config = dict(
    num_hidden_layers=8,
    hidden_size=320,
    n_experts=24,
    experts_per_token=4,
    d_expert=112,
    d_shared_expert=0,
    hidden_act='swiglu',
    moe_layers=[0, 1, 2, 3, 4, 5, 6, 7],
    router_score='softmax',
    normalize_top_k=False,
    routed_scale=2.76,
    balance_loss=0.00457,
    balance_bias=False,
    init_std_router=0.0277,
    lr_router=0.000586,
    vocab_size=8192,
    norm='rmsnorm',
    norm_eps=1e-07,
    tie_word_embeddings=False,
    optimizer='muon_variant',
    learning_rate=0.00306,
    beta1=0.93,
    batch_tokens=[65536, 131072, 262144, 524288],
    max_seq_len=2048,
    train_tokens=764000000,
    max_steps=4003,
    dataset='wikipedia_en',
)
Below are experts of layer 5 (counted from 0) of a mixture-of-experts language model. Rows are named router (the router's row for the expert), gate (a neuron's input weights, with its number), up (a neuron's input weights, with its number), down (a neuron's output weights, with its number) and show model dimensions 0-159. Each number is 128 + 32 x the weight over its row's rms, rounded and kept within 0 to 255.
Before each expert's rows: "mostly gets" lists some tokens that are sent to it at least half of the time. This comes from a sample of Wikipedia text that the model never trained on.

# expert 19
mostly gets: " David", " &", " University of", " William", " Robert", " Thomas"
router [158 140 114 104 135 118 137 141  86  79 110 122 115 102 129 197 128 113 154 135  80 105 115 157 147 166 144 118 145 168  64 102 127  98 123 146 125 105  93 177 174  72 157 120 164  97 127 215  66 158 132  77 110 182 177 141 119  83 127 188 127 159 152 137 117 146 158 111  90 139 167  69 145 118 126 171 165 111 142 153 118 119 123 187 156 138 129 117 198  75 100 143 146 121  99 157 165 192  91 104  98 142 128  86 119 123 171 172 113 139  47 138 148  80 117 169 138 120 108 111  91 126 137 136 191 188 172 105 129 120 165 109 137 112  98 101 133 154 136 110 153  99 171 134 184 137  73 118 211 119 135 179  86 190 138  83 144  98 175 131]
gate1 [121  91 122  95 117 137  73 162 192 136 136 123 158  86 174 106  76 103 136 151 155 152 141 155 170  57 165 136 149 104 136 144 118 108 121  95 149 114 139 169  62 145 127 104 127 132 165 123 130 117 127 128 128 117  71  94 172 126  79 144  85 116 157 144 126 135 126 115 129  73 110 171 132 161 133 139 142 151 131 139  65 125 131 111 169 143 171  34 127 103 151  72 163 110 131  71  63 136 168  95 133 104 148 132 186 110 103 132 137 174 146 100  98 122 166 157 107 133 121 114 101  66 181 135 157 129 117 169 143 187  83 130 120 150  80 155 119  90 106 136 161 124 152 152 113 120 168 145 119 132 132 140  80 131  97 112 118 103 131 124]
up1 [130 103 114 104 137 128 121 141 152 176 122 125 122 117 202 153 103 109 149 145 125 148 127 154 128 109 142 133 137 114 178 131 107  86  76 131 129 196 111 103  91 179 151 154 133 129 141  75 114 118 110  82  94 131  94  86 153  93 147 155 162 148 146 102 129 125  68 133 108 118 155 172 120 148 119 141 162 156  98 145  83 143 203  96 102 142 132  93 151 137 156  96 115 138 136 109 161 131 156 117  89 152 110  85 174  74 134 148 138 125 139 128 115 136 150 136  82 176 117  90 151 101 170 119 177 162 158 160 137 150 100 131 121 118 113 143 150 116 133  79 167  83 154 147  99  73 154 169 132 143 126 136  94 179  98  79 107  74 160 142]
down1 [152 102 190 197 139 104  67 129 153 105 141 167 113 109 192  97 138 209  81 126  71 144 187 134 117  78 112 119 145  90 116 145 115 133 164 134 166 115 142 110 132 109 209 130 179 112 121 145 122 131 124 105 115 131 130 120 111 135  77 125  94 136  94 123 168 112 115 134 116 227 150 125 161 116 206 134 116  99 122 168 129 180 123 143  94  92 135 140  93  99  98 106 114 186  79 121 125 159 172 137 105 107 120 112 132  21  50  97 114 123 166 141 207 126 117 156 161 151 174 115 122 112 101 118 107 203 117 138 183 124 117  92  66 154 156 127 109  88 172 133  97 133 117  78 142 125 124 116 105 142 116 176 153 153 127 162  99 145 125 145]
gate2 [ 44  40  68 160 131 130 113 156 139  96 152 140 116 115 151 178  88 178 114 133 169 147 105 162 143 109 166 168  97  91  98 194 193 146 139 191 151 168 144 127 142 116 145 181  78 221 105 106 146 135 148 151 117 139 124  97  97 178 130 105 116 134  85 139 111  98  89  94 138  92 145 130 129 146 122 138  66  91 129 133  89 128 124 108 147 175 114 115  74  91 126 112 170 155  88 138 111  99  85 114 134 110 146 133  88  83 132  96 129 100 135 110 136 129  39 117 111 117 137 108 111 123 135 113 101 126 161  96 108 141 146 168 111 138 153  68  91 102 227  99 136 116 204 154 164 161 113 146 152 187 144 121 128 113  94  63 125 151 187 146]
up2 [174 151 106  91 129 156 161 151 148 138 119 140 159 115 114 119 125 133 111 141  65 155 145  64  85 141  99 132 183  88 156  86 110 104 109  90 119 145  76  99  82 172 163 110 181  94 150 149 212 128 113  81 153 125 109 133 178 113 108 173 144  98  83  74 150 112 122  74  75 154 130 124 128 124 120  89 136 104 136  98 137 112 131 103 163 125 147 129 167 106 119 131 136 128  82  86 197 165 149 138 109 119 145 132 186 107 136 136 159 191 114 123  95 108 175 139 147 109 159 153 167 130 159 213 108 148 155 186 178 117  69 131 159 159  89 105  86 130 108 204 195 167  68 136 138  86 151 185 109  78 136 160 103  93 163 134 137 157  88  91]
down2 [150 108 131 116  78 130  91  74 131 134  93  95 156 157 174 154  89 149 108  84 185 149 144 132 149 129  96  73 121 133 126 138 121 131 145  72  81 105 128 160 147 151 123 163 111 102 121 176  78 159 151 139 138 139 125 139 154 159 168 161  90 161 100 104  89  86 182 143 217 140 179  91 162 142 176 134 129 137  56 154 106 201 155 172 171 149 172 107 119 149 100 128 106 132 168 168 147 160 199 130 185 149 103  86 149 133 108 143 113  99 143 130 101 103 128 143 163 104 138 164 117  84 178 181  97 109 142 129 108 142  96 114 151 150 170 117 138 128 116 123 132 143  45 146  80 112 172 130  63 114  63 116 174 129 195  88 160 118 143 126]
gate3 [132 169 153 129 150 161 137 133 183  81 109  64 213 163 137 150 101 159 128 143 179  88 189 119  99 100  78  96 173 108 119 102  80 158 108 155 119 171 142 116 143  67 154 162 111 157 123 125 125  90 152 128 125 112 128  88 148 102 149 124 186 162 129 174 106 129 194 124 156 164  89  67  88 112 146 123 141 145 156 147 173 144 106 171 230 160 160 161 154 126 138 107  63 166 154  96 132 153 158  93 119 115 139 139  98 182  52 157 128 134  84 141  88 207 109  94 101 119 100 132 138 145 134 112 138 112 184 114 118 137 104 128 104  68 135  73 104  94  92 142 145  94 110 191  94 148  98 142 118 135  87 119 139 156 133  92 150 143 122 171]
up3 [218 148  93 101  99 115 165 125 149 150 161  27 173  89  75 102 107 134 120 172 103 129 106  82 157 100  66 112 128 175 121  48 146 143 156 155 165  87 133  93  90 128 171 131 118 124 112 148 165 138 101 104 122 132  90 120 138 121 112  67 149 150  88 177 124 105 183 170 100 143 138 132  82  84  89 125 157 136 156 136  60 147 114 126 157 106 213 132 129 139 133 119 109  85 149  93 155 161 104 158 139 121 148  93 173 153 113 170 142 183  51 137 147 106  97 139  73 163 102 124 131 121 188  96 125 154 176 120 184 150 133 156 102 129 103  96 140  97 143 169 135 113 133 136  88 165 115 145 163 131 108 102 114 166 125 143 164 114 129 154]
down3 [161 115 182 212 118 134 178 118 135 103  64 127 153 133 133 166 127 174  74 190 160 124 160 166  60 132 108 121 155 156 116 123 117 135 120 147 136 117 149 120  90 142 126  90 166  93 104 139 132 150 125 155 129 103 138 107 155 106  86 152  87 129 114 156 174 135 164 158 156  88 170  91 133 140 156 153 175 196 150 119 137 162 164 133  89 128 163 155 154 111 128 139  56  82 139 124 134 199 144 129 136  57 105 171 115 143 168 144  82 155 130 128 108 152  66  95  93 123 100 183 173 118 120 173 149 108 117 125 137 136 120  95  56  74 152 141 129  93 156 154 156 161 104 111 163 155 116 176 148 143  76 198 120 121 105  69 129 129 163  88]
gate4 [125 146  79 143 164 144 151 162 180 116 113 171 115  96 116 125 172  78  91 102 179 137 100  72 156 125 146 151  92 139 128 174 152 214 113 158 123 135 178 177  92 109 182 147 106  88  96 117  98 122 145 149 106 149  99  92  69  69 164 133 109 123 108 148 155 134 112 153 126  75 102 112 133  81 127 159 115 139 147 170 175  89 166  90 126 153  88 134 116 140 112  88 122 112 101 108  80  66 122 156 165 148 179  49 124 125 113 209 163  88 139 126 187 169  93  68  89 178  85 177 146 158 135  69 121 128 101 127 128 170 174 159 142 109 128 155 105 178 117 108  68 198 118 152 155 106 103  72 190 176 157 109 144 154 115 159 100  70 106 142]
up4 [ 95 110 101 112 186 129  73 127 151 125 122 163 170  77 108 120 125 149 124  81 169 139 125 108 149 165 108 137 118 136 151 179 131 187 107 132  81  94 143 159  83 100 115 119  33  98 130 143 131 100 140 141 104 173 136 112  95  91 132 168 181 108 152 131 181  56 149 145 102  87 109 111 149  95 101 126 113 140 107 168 120  96 113 101 122 148  41 154 143 114  93  45 145 183 133  91 124 104 181 127 154 164 124  87 145 128 106 157 115 133 128 112 167 160  95 100 171 162 117 142 148 134 134  98 161 105 105  85 132  89 128 160 122 127 146  77  95 199 113 148  59 123  82 148 172 101 109 159 127 143 126  85 140 104 131 102  93 130 145 164]
down4 [127  67  97 152 123 130 125 117 149 115 132 157 134 139 135 100 119 183 128 121 108 158  55 166 181  77 245  62 129 125 124 154 141 186 122 116 155 133 102 120 125 180 186 122 111 161 147 111 154  82 156 153 142 166 155 153 105 130 135  86 122 143 177 157 142  63 159 104 116 115 128 152 115 175 127 153 100 120 140 147  75  83 130  47 105 152  75 185 120 110 137 140 115 108 177 119  88  67 103 113 106 143 167 117 125 161 161 166  99 149 122 113 146 115 104 134 146 113 109 105 124 102 132 121 145 136  97  65 127 179 178  98 138 142 155 120 121 157 131  88 188 106 172  99 142 147  83 119 130 136  93 146 141 109 156 144 107 122 181  68]
gate5 [157 136  82 136 112 136 117 110 122 100 119  57 195  75 113 131 143  85  99 137 167  81 108  93 129  92 106 152 145 126 155 157 116 144 196 120 155 156 188  82 172 152 139 123 144 130 137  78  94 163 138 137 167 141 113 177 170  83 136 100 120  54 150 119 175 140 174  93 129 170 181  52 101 108 126 123 107 146 117 169 146 132  89 168 132  78 147  81 171 158 165  92  90 137 115 101 103 128 106 141 123 119 134  83 139 168  67 163 163 186 167 103  99 132 213 137 132 147 154  83 124 135 152  92  56 137  92 115 138 115 102 123 121 124 109 194 112 108 129 139 108 115 182 105 180 107 119 174 123 106 106  90 139 129 146 113 134 152  90 150]
up5 [ 67 124 173 155 160 158 144  89 120 110 140  85  93 144 163  91 120 170 150 210 148 166 169 118 163 142 147 144 103 153 108 163  49 137 108 141 183  65 113  59 148 162 151 148 115 109  64 160 114 128 105 110 141 106  59  91 136 105 116 159  97 136  86 192  97 138 164 129 141 137 183 142 146  92 151 117 156  55 143  71 157 114  51 115  44 148 174 143  97 121 117 185 172  92 111 111  99 150 124  87 107 124 185 133 110 119 124  66  77  46 170 133 111 178 116 135  85 127 178 133 130 135  96 160 158 126  56 127  98 181 107  92 131  96 145 161 139 135 171 119 198  95 177 148 132 115 127  97 131 177 172 112 135 141 159 137 120 122 137 125]
down5 [150 179 187 139 107  83 113 100 115  73 172  52 100 106 134 152 135 126 172 152 172 114 118 168 157  87 106 125  63 132 155 133 175 164 164 151 155 118 160 165 133 189 155 107 154 121 161 113 128 131 137  95 108 108 102 134 135 141 143 136  94 139 105 126 111  88 126 119 136 159 123 127  60 111 118  84 119 140 124 117 164  91 181  53 161 122 191 129 108 120 122 109 194  63 191 128  86  57  89 119 172 155 161 173 127 114  59 137  79 113 196 149 134 169 114 101 194 119  81 146 118 142 129 106  96 154 126 116 135  93 161 125 135 134  83  85 115 106 117  95 120 143  82 108 128 109  76  59  82 170 118  89 191  88 113 159 116 103 136 126]
gate6 [ 67 162  89 143 143  65  76 123 144 116 125 134 116 126  68 127 107 117 187 144 118 134 116 157 180 143  48 158  61 143 141  90 137 135 137 128 110 165  94 169 149  91 149  98 146 102 130  94 112 144 138 141 124 126  92 173 155  88 151 149  98 172 127 119 132 145 172 150  97 179 135 168 106 131 178 137  49 127 179 142 116 120 130  98 157 102  88 200  95 136 180 127 155 151  25 124 135  83  94 145 100 134 112  69 122 153  78 113 135 103  95 180 143 136 119 101 116 116 142 108  98 173 122 108 130 111 117 132 160 127 154 159  86 232 149 182 173 107 119  94 117 126 167 164 108 121 143 141 162 137  50 115 142 108 154 191 134 131 149  80]
up6 [114 183  93 128 145 133 151 132 125  88 154 151 175 103  99 123 114  82 127 123 126 128 127 122 153 162  55 184 109 122 123 118 110 134 140 101 115 152  87 125 133 101 171  71 170 140 167  89 141 125 131  82  82 164 157 209 114 110 167 177 143 140 116 147 143 111 154 183  80 174 125 119 126  79 119 170  88 104 234 150 135 164 128 136 151 147  87 147  61 121 143  90 132 144  80 136 108  92 165 127 185 127 198 136 146  72 126 116 128  62 118 146 125 132 183 113 128 191 112  65  82 113 124  70 144  91  86 138 167  88 125  84 176 108  79 176  85 121 153 110  77 120 118 131 112 175 118 122 119 173  87 138 124 137 131 155 138 179 126 178]
down6 [ 99 136 149 204 164 103  99 104  93 126 154 146 116 125 139 132 107 132  69 153 112 140 148 139 164 135 118 104 141 180 134  83 133 126 147 116  98 125 176 106 132  83 103 170 129 135 146  57 117 148  91 127  87 147 102 168 172 121 128 181 123 163  96 146  93 134 105 130 157 128 150 108  75 122  98 168 127 111 191  91 148 147 123  76 115 163  99 208 107  88 120 167 119 149  66 124 161 155 172 193 111 136 109 104 159 109  89 146  86 154 121 137 165 151 133 163  88 130 135 127 206 185 124 149 141 158 160  93 195 132 164 154 191 101 163 111 143 163 194 157 175 108 186 155 123  99 147 148 133 170 134 172  95 100 176 102 126 135 142 136]
gate7 [159  78 137 174 115 149  76  75 147  99 147 142 109 121 109 155  81 106  57 104  89 107 140 158 102 161 101 140  83  97 166 106 150 121 117 123 117 102 111 107 121 100  76 117 106 135 133 107 117 150 112 140 108 145  71  92 193 102 141  95  78 172 115  85 114 116 160 110 158 170 140 108  95  96 174 149 212 122 110 163 133 102 148 116 106 107 113 111  89 146 147 116 103  57 150  88 111 111 110 135  90 100 151  90 115 134  86 154 106 139 145 123 136 151 157 168 152 109  44 123 118  40 114 194  89 157 203 132 117  96 137 141 165 115 160 170 151 127 110  85  90 163 105 154 146 111 138 146  82 147  95 100 102 105 199 177 178  75  99 158]
up7 [114 113 142 104 169 121 113 217 170 106 140 143 165 132 154 109 174 174 168 146 137 135 124 199 122 104 170 119 160  99 140 112  90 143 125 135 122 129 125 146 131 196 134 149 173  56  98  98 143 101  86 168 121 161 139 153 100 108 133 105 131  87 118 141 155 143 141 174 132  75 152 173 128 115  98  90  64 133 171 171 118 154 129 155 132 161 168 150 149 122 171 114 202 152 103  96 121 155  64 128 156 138 149 188 123 161 209 126 106 134 118 135 163 152 137  85 171 134 105 160 177 134 162 157 181 190  73 159 123 157 122 174 109 133  90 107 120 143 121 152 181  89 152  67  84 152 111 105 140 100  82 150 139 155 113  85 115 118 141 117]
down7 [125 142 189 140  90 151 117  94  99  99 160 190 187  81 169 188  82 137 108 122 205 108 136 131 129 132 140 116 128 138 159 112 141 137 167 149 117  87 148  55 117 160 101 183 136 189 121 102 111 132 115 100 168 115  35 114  65 141 119 104 123 116 117 105 105  93 126 114 120 103  95 155  43 120 101 103 160 121 115 104 113  80 160 135 107 102 156  71 129  92 130  80 146 148 106  75 110 166 108 102 120 132 103 143 117 105 138 174 153 103 144  99 113 135 143 128 116 117  45 125 124 125 133 143 168 152 222  81  96  92 118 151 140 135 166 128 144 198 125 132  76 102  74 102  81 146  95 125 152  88 134   0  95 105 141 152 150 114 122 128]
gate8 [107 186 139  73  97 104 155  90 149 149 135 101 149 123  98 121 124 101  90 131 134 143 137 141  91 107 178 126 182  73  80 191  53 112 101 122 119 142  99 149 134 149 122 116 156 183  84 151  81 213 150 131 179 102 121 154  71 150 125 165 153 106 137 155 172 139 115 109 110 102 138 153  87 173 116 141 141 145 131 166 117 168 119 169 160 151 120 135 158 165 136 162 122  67 131 135 108 158 137 110 141 135 141  89 116 137 150 121 155  75 153  86 152 144 124 134  77  99  63 105 198 127 139  92 102 119 126 188  83  82 150 104  68 126 158  89 127 133  91 110  92 169 155 133 150 124 148 133 184 114 146 181 125 201 149 153 132 145 108  93]
up8 [184  94 144 164 125 136 100 141 183 169 124  98  85 119 141 125 173 174 179 156 202 125 127 146 135 138 184 104 142 138 161 107 181 175 160 166  82 104 124 167 111 127 171  92 168 141 144 134 140 172 132 104 138  96 115  92 157 100 133 140 124 127 119 159 125  93  65 134 132 141  76  95 143 107 166 148 121 100  47 110 147 136 170  94  97 137 111 125 101 127 213 147 165 133  96 137 170  94 157 184 166 147 140 170 110 101 117 122 107 111 128  62 102 155 143  97 157 165 123 162  58 112 143 160 123 159  84  85 161 143 187  80 124 159 105 187 134  55 191  95 170 193 135 173 109 114 166  93 117 163 130 111 170 101  73  81 165 142 101  96]
down8 [ 94 105 163 126 107  76  79 132  73  97 125 128 163  94 176 133  88  95 132 116 153  70  95  74 111 123 157 109 140 133 150 104 173 144 125 115  96 149 160 117 111 136 154  90 130 161 124 114 151 150 127 133 114 143 165 130 162 126 129 152 150  88 164 124 138 143 135 127 137 124 146 101 107 156 143  85 172 138 121 172  96 101  70 103 153 135 137 148  95 208 153 139 169  93 142 142 149 120 134 154 141 166 101 106 133 143  93 106 131  99 185 157 120 130 129  72 102 141 107 161 177  85 143 149  78 132 127 115 135 158  53 145 126 163 167 105 114 104 167 107 177 154   0 146 119  78  91 132 134 174  96  17 115  99 126 176 209 127 119 171]
gate9 [127 122  80 116 102 166 139 107  97 127 144 131 153  90 167 145 115  59 113 182 121 157 111 132 116  86 174 101  60 130 136  55  77 170 149 166 119 136 136 141 127  75 195 175 226 198 143 127 173 112 114  42  32 118  90  86 124  98 130 138 110  94 161 134 172 159 133 128 156  87 152  96 146 129 173 112 200 111 119  84 128 128 131 133 185 134 126  66 135 108 120 144 141 144 142 136 104 138 164 158 106 127 130 185 180 187 113 115 115 137 120 129 161 116  98 162 144 159 174 117 144 116 163 119 142 163 148 130 187 105  89 113 138 143 160 134 146 114 167 147  92 129 135 114 165 130 145 138 122 123 163  95 167 167 108  75 132 123 108  94]
up9 [119 119 145 112 105 128 111 134  66  93 187 107 128  80 102 152 186  60  90 112  69 150 160 163 160 145  75 111 140 152 133 114 132 181 117 122 122  81  99 134 148  44 158 119  88 141 148  86 152 101 176 164 140 167 123 145 115 143 108 139  72 123 178 120 127 142 144  49 232 121 117 159 190 113 131  71 125 128 119 174 104 109 118 110  78 107  80 172 130 125 127 174 146 127 145 150 129 133 127 107 147  89 146 138 178 124  89 131 133  79 132 125 102 133 115 147 134 167 115 103  56 187 106 130 113 112 139 100 109 130  80  90  99 124 142 122 117 135 152 127 120 153 115 135 172 112 118 164 141  86 139 146 128 119 107 137 112  76 177 153]
down9 [112 142 177 180 166 132 116 115 138 150  43 126 156 151 144  83 100 131 132  80  88 125 119 151 108  76 104 133 120 119 138 132 140  98 171 117 148 130 159  97  93 160 149 112 136 177 101 164 167  98  88 189 145 163  84 146 136  82 113 150 200 112 124 152  93  94 112 103 141  80  76 144 134 144 142 153 103 147 141 155 101 145 160  83 127 126 129 129 146  74 106 108  89 137 145  82  98 181  86 135 159 170 147 138 116 122 110 159 183  97 124 121 197 120 103  86 164 154  74 212 136 153 120 145 105 162 147 188 162 152 158 112  78  94 130 170 126 124 122 181 168 114 125 121 120 125 143 154  80 127 139 153 137 188 115 161  95 131 176  77]
gate10 [120 107 127 167 123 171 177 177 160 126 109 101 160 122 134  81 141 124  95 119  62  99 106 167  93 106  56 190 148  84 174 156 174 136 135 176 126 112 136 148 130 117 168 108 152 173 101 147 107 111 171  91 115  47 168 180 131  95 153 144 138 132 127 157 149 149 160 211 167 103 105 132 149 108 105 130 122 242  90  75 145 177 136 108  94 109 108 162 109 164 161 160 165  61 113 133 127 169 121  91 108  77 152 115 115 164 159 107 131 128  95 124 115 123 150 157 122 111 102 144 151 113 141 116 129 127 130 165  42  70 157 115 186 118  88 140 155 148  94 154 100 196 133 158 128 118 107 158 164 124 132 163 143 113 126 107 137 167  99 137]
up10 [184  56 130 112 118 133  90 177 101 168  52  69 111 160 113 147  88  72 106 106 112 166 142  98  95 164 110 139  80  61 166 136 205 149 126  97 119 180 143 171 109 143 136 148 120 108 107 100 179 123 145 101 103  97 138 124 114  92 120 113 176 135 140 156 151 108 142 154 147  63 168 176 172 180 155 112 118 171  83  88 120 123  91 136 113 105 134  86 148 160 154 176 100 122 105 148 158 102 123 145  84 155  65 155 157 138 109 120 125 131 126 116 128 105 148  82 155 143 111 160 106 143  73 135  46 164 173 151 156 162 146 105 198  66  60 168 136  92 130 126 139 129  92 110 130 155 159 108  92  89 106 153 150 127 138 107 144 152 152 139]
down10 [ 74 147 117  87 104 124 141 124 154 140  94 156 136 101 136 100 164 181 101 163 103 159 136  82 165 155 153 171 133 126 182 163 148  88 157 123 115 127 144 168 144 140 162  50 107 116 129 115 108 220 152 157 160 168 183 142  96  70  63 179 200 139 162 106 175  86 140 157 157 138 162 114 197 134 128 147 163 143 140 138 138 138 136  81  82 138 159 173 112  77 183 119 184 144 150 202 113 104 126 102 142  96 155 100 117 139 153 164 133 117 144 125 159 180 123  92 190 167  97 104 159  99 107 125 138 184 131 118 166 101  58 120 127 100 151 139 102 141 152 136 162 140 136 124  75  86 124 106 124 152  71 175 123  91 154 143 119 152  67  81]
gate11 [132 139 100 185 101 154 133 162  92  88 120 126 137 111 125 127 157 135 113 158  56 170 112 136 126 151  83 142 145 107  89 143 111 146 111 118  88 151  87  82  87  93 135 132 126 140  77 104 161  56 160 118  90 115 148 116 160  62 168  62  94 120 129  85 142 128 105 184 111 140 171 124 162 123 163  95 124 120 111 128 117 142 195 100 142  69 131  95 185 173  78 194 137 141 147 101 126 158  56 127 115  68 134  91 114 149 143  68  46 123 137 188 156  90 136 167 155 113 113 123 199 133  65 126 140  63  89 151  77 155 144  56 160  70 145 117 132 108 133 136 125  81 143 126 120 161 182 135 156  98 157  99 109 119 132  99 120 142 136 117]
up11 [137 137 140 172 137  75 100 139 135 166 151 100 163 103 139 156 111 114 109 156 134 103  77 129 157  70 100  54 155 103 165  68 128 106 115 112 136  95 161 117 115 176 146 117 119  89 126 107 114  85 155  95 108  93 138 180 102  88 112 122 170 170 103 161 100  97 136  91 175  77 115 176  85 103  76 177 104 103 156  78 168 199  74  99 137 132 102 118 130 144 109  81 135  95  93 147 122 144 109 125 103 161 154 189 198 112 103 170 183  86 157 158  70 120 168 124 148 123 129 138 124 189 125 110  92 110 163 130 162 136 193  77 154 112 127 120 146 146  92 138  88 169  57 134 128 161 171  90 110  73 146  77 133  76 103 160 101 121 151 120]
down11 [ 83  85 141 132 156 156 164 163 126 190 117 102 117 185 126 156 212 147 108 105 134  79 135  60 155  61 138 121 135 130 135 146 126 116 121 143 137 122 144  91 162 105 170 110 128 113  85 109 116 106  87  65 148 116 108 106 150 124 143 129 122 138 135 151 155 104 126 175 104 148 142 141 171 132 161 123 106 113  47 163  94 148 174 106 173 165 132 130 135 108 163  78 144 181 119 145 157  98 143 106 143 152  95 145 100 127 124 113 144 164  94 142 125 148 126  92 181 136 139  71 107 119 130 120 103 127  58 195  66  66 110 186  92 107 134 150 125 102 112 134 111 119 123 148 165  96 101 150 127 132  51  78 119 255 113 128 118 118 143 192]
gate12 [154 109 142 118  58 191 180 166 107 119 118 109 187  80 121 154 109  75  94 144 123 117 148 191 153 164 135 197  70  84 157 139 132 105 148 138 104 107 135 135 113 106 162 174 152 132  95 157  85  72 120 121  99 113 138 161  78  84 161  87 124 133 211 174 190 111 144 150 187 118  99 115 110 129 137 145 135 181 178 111 136 150 125 156 115  94 103 119 106 188 139 167 134 101 151 143 139 144 135  56 112  95 153 119 134 153  71  73  86 103 165 103 169  85 136 145 101 107 154 138 131 179 106 181 148 189 109 145  90  27 168 139 129  98 159 113 125 112 107 128 137 112 181 143 106 175 153  94 147 184 104  80  63 111 128 158 130 101  65 121]
up12 [138 152 109  95  95 106  94 156 186  81 101 116 149 161 118 183 148 188 130 176 169  79  70 117 133 139 126 140 115 136 167 126  83 104 117 103  86  89  93 121 102 132 146 126 147 141 114 153 164 189 135 117 126  76 101 147  96 121 157 132 107  73 166 164 204 119 138 131 158 107 117 171 192 164  95  65 149 156 125 127  66 158  98 150  81 161 151 123 138 173 169 146 132 115 113 105 145 124 122  54 134 101 107  28 106 127 121  68 146 108 171 108 119 110 150 164 141 123 143 150 148 133 154 125  81 148 142 117 129  92 163  86  96 161 156 128 102  97  65 130 117 116 166 117 119 151 132 131 190 166 105 150 143 163 142 111 144  49 123 160]
down12 [140 137 107 156 109 120 128 201  95  58 141  78 121 152  76 106  83 119 153 140 100 127 102 143 154 155 154 136 125 119 159 132 135 119 141 181 120 164  96 115 144 115  80 140 128 141 147 139 130  68 127 112 156 157 118 150 100 136 122 101 162 111 187  95 170 118 138 157 147 105 104 137 124 133 163 128 103  70 225  78 194 126  85 129 132 131 129 101 113 194 159 103 129  91  81 107 171 181  81 173 107  86 102 133  97 164 126 125 115  95 121  98 143 110 126 177 189 175 133 133 125 106  63 125 153 120 166 115 102 157 193 121 129 135  84  89 130 138 105 134 104 140 140 106 115 179 143 127 102 123 131 175 152  68 109 118  99  95  80 133]
gate13 [ 84 153  99 107 165 176 113  93 128 116 135  99 199  87 181 142  78 111 135 170 171 148 156 171 143  35 105  85 150 106 108 134 128 149  99 101 116  84 108 176  79 129 193 148  98 150 121 145 154 148 155 132 172 170  70 153 128  99 107 208 207 114 119 120 172 122 123  98 129 117 144 141 121 125 156 132  85 118 129 107 153 124 168 104 136  63 129  71 109 113 113 130 146 170 167 116  96 139 112  93 173 180 112 132 103 122 126 111  84 176 122 136 125 166 121 158  97 174 183 140 124 106 170 164 140 152 148 158  82 158 149 153  70  85 118  45 117 146 122  85  95  94 174 108 136  42 131 125 149 122 196  92 110  93 135  61 121 130 142  65]
up13 [120  64 153 100 117  95  93 127 154 154 106 125 164  62 175 114  67 106 126 138 151  94  91 179 163  71 147  71 185  96 178 137  85 157 109 123 180 138 110 136  90 141 148 160 120 135 103 143 165 139 128 115 204 144  74 142 114 112 135 167 147  54 153 106 136 133  73  81 140 103 112 150 119 110 173 163  66 135 119 105 107 170 172 119 110  73 132  99 151 102 113 182 145 139 103 102 100 110  90 102 185 141 114 142 122 162 146 136 123 173 112 113 136 124 133 129 113 110 165  84 159 122 161 146 129 176 114 214 116 151 141 145  38  76 145  84 115 121  96  82  62  99 167 130 132  66 132 140 126 156 182 117 138  89 148 144 159 134 126  67]
down13 [203 150 151 127 115 130 139 157 186 116 133  47 108 158 122 176 103 106 114  89 137 102 151 118 133  98 149 142 106 142 117 156  77 157  78 122 155 119  70 121 182  91 107 104 102 121 170  93  87 181  70 131 154 155 167  97 127 129  95 135 151  73 132 133 127 154 167 118 122 114 138  91  90 182 144 135  86 153 110 184 114 122 160 150 143 150  56 111 146 133 105 145 107 108  96 137 108 117 121  51 113  97 119  84  66 167 209 174 145  89 176 147 103 140 124  40 109 185 113  55  71 113 121  92 151  67  97 126 125 151  99 165 139 177 107 136 158 159 128 159 185  79  99 137 156 115 152 145 175  98  81 172 118 196 197 140 147 160 167  93]
gate14 [ 82 190 150 101 116 147 140 148 116 167 135 118  67 157 143 153 136  78  95 134 110  88 112 138  86  96 169 145  96  79 191 148 174 108 176  90 130 110 170 121 138 133 137 153 146  61 174 153  96 108 195 115 133 120 159 122 104 150 136 197 106 132  78 168 147 193  88 158 140 130  95 149 151 109 145  74 165 157 173 108 165 121 116 139 123  68 121  85 166 143 154 161 169 111 104 226  98 161  93 116 154 140 118 131  99 132 115 165 143  84 130  94 106 104 122 200  73  86 112 194 130 140 131 133 125 118 192  94 125 110 129  98 151 135  91 105 120 134 105 181 110 169 130 133 134 119 149 126 124 108 129  80  97 103 125 127 148 137 163  83]
up14 [ 86  98 103 120  99 172 120 109 132  64 145 125 124 142 138 157 169  99 123 152 130 117 117 168 136  81 212 139 161 129 106 163 174 133 197 112 148 119 134 123 112 139 133 109 130 144 160 157 121 165 154 115 183 161  91 135 159 120  93 154 104 113  14 144 140 104 100 184 127 108 136 124 170  97  76  94  97 183 133 127 186  92  94  64 124 105  87  79 168 144 129 179 152 126 208 175 153 109 134 175 174 167  97 154 109 131 124 126 144 102 154  76  92 117 155 167 140 130 118 204 127  65 154 115  98 125 150 132 176 150 133  93 132  80  95 147 133  42 106 152 189 112 127 191 172  51 113 120 138 117 149 132  92 155 124 115 145 154 165 115]
down14 [ 69 167 171 105  82 129 166 166 123 160 189 173 103 134 134 134  93  98  90 138 138 150  95 101 144 117  70 116 134 135 191  63 139 179 163  64 132 137 130 149 171 101 115 116 121 142 135 119 126  33 102 122 156  98 157 182 117 126 144 121 162 120 178 132  84 139 132 208 107  84  90 150  57 106  92 106 124 126 131 138 117 138 150 162 164  91  41 185 113 180 144  89  95 131  69 148 137 174 116 138 127 112 159 157 134 198 149 126  98 104 154 145  91  96 129 120 123 105 106 127 137 193 176 115  84 134 119  74 142 136 174 100 121  90 121  91 175 179 148 157 171 146 143 123 125  94 106 145 115  84 106  70 109 104 138 130 122 112 133 153]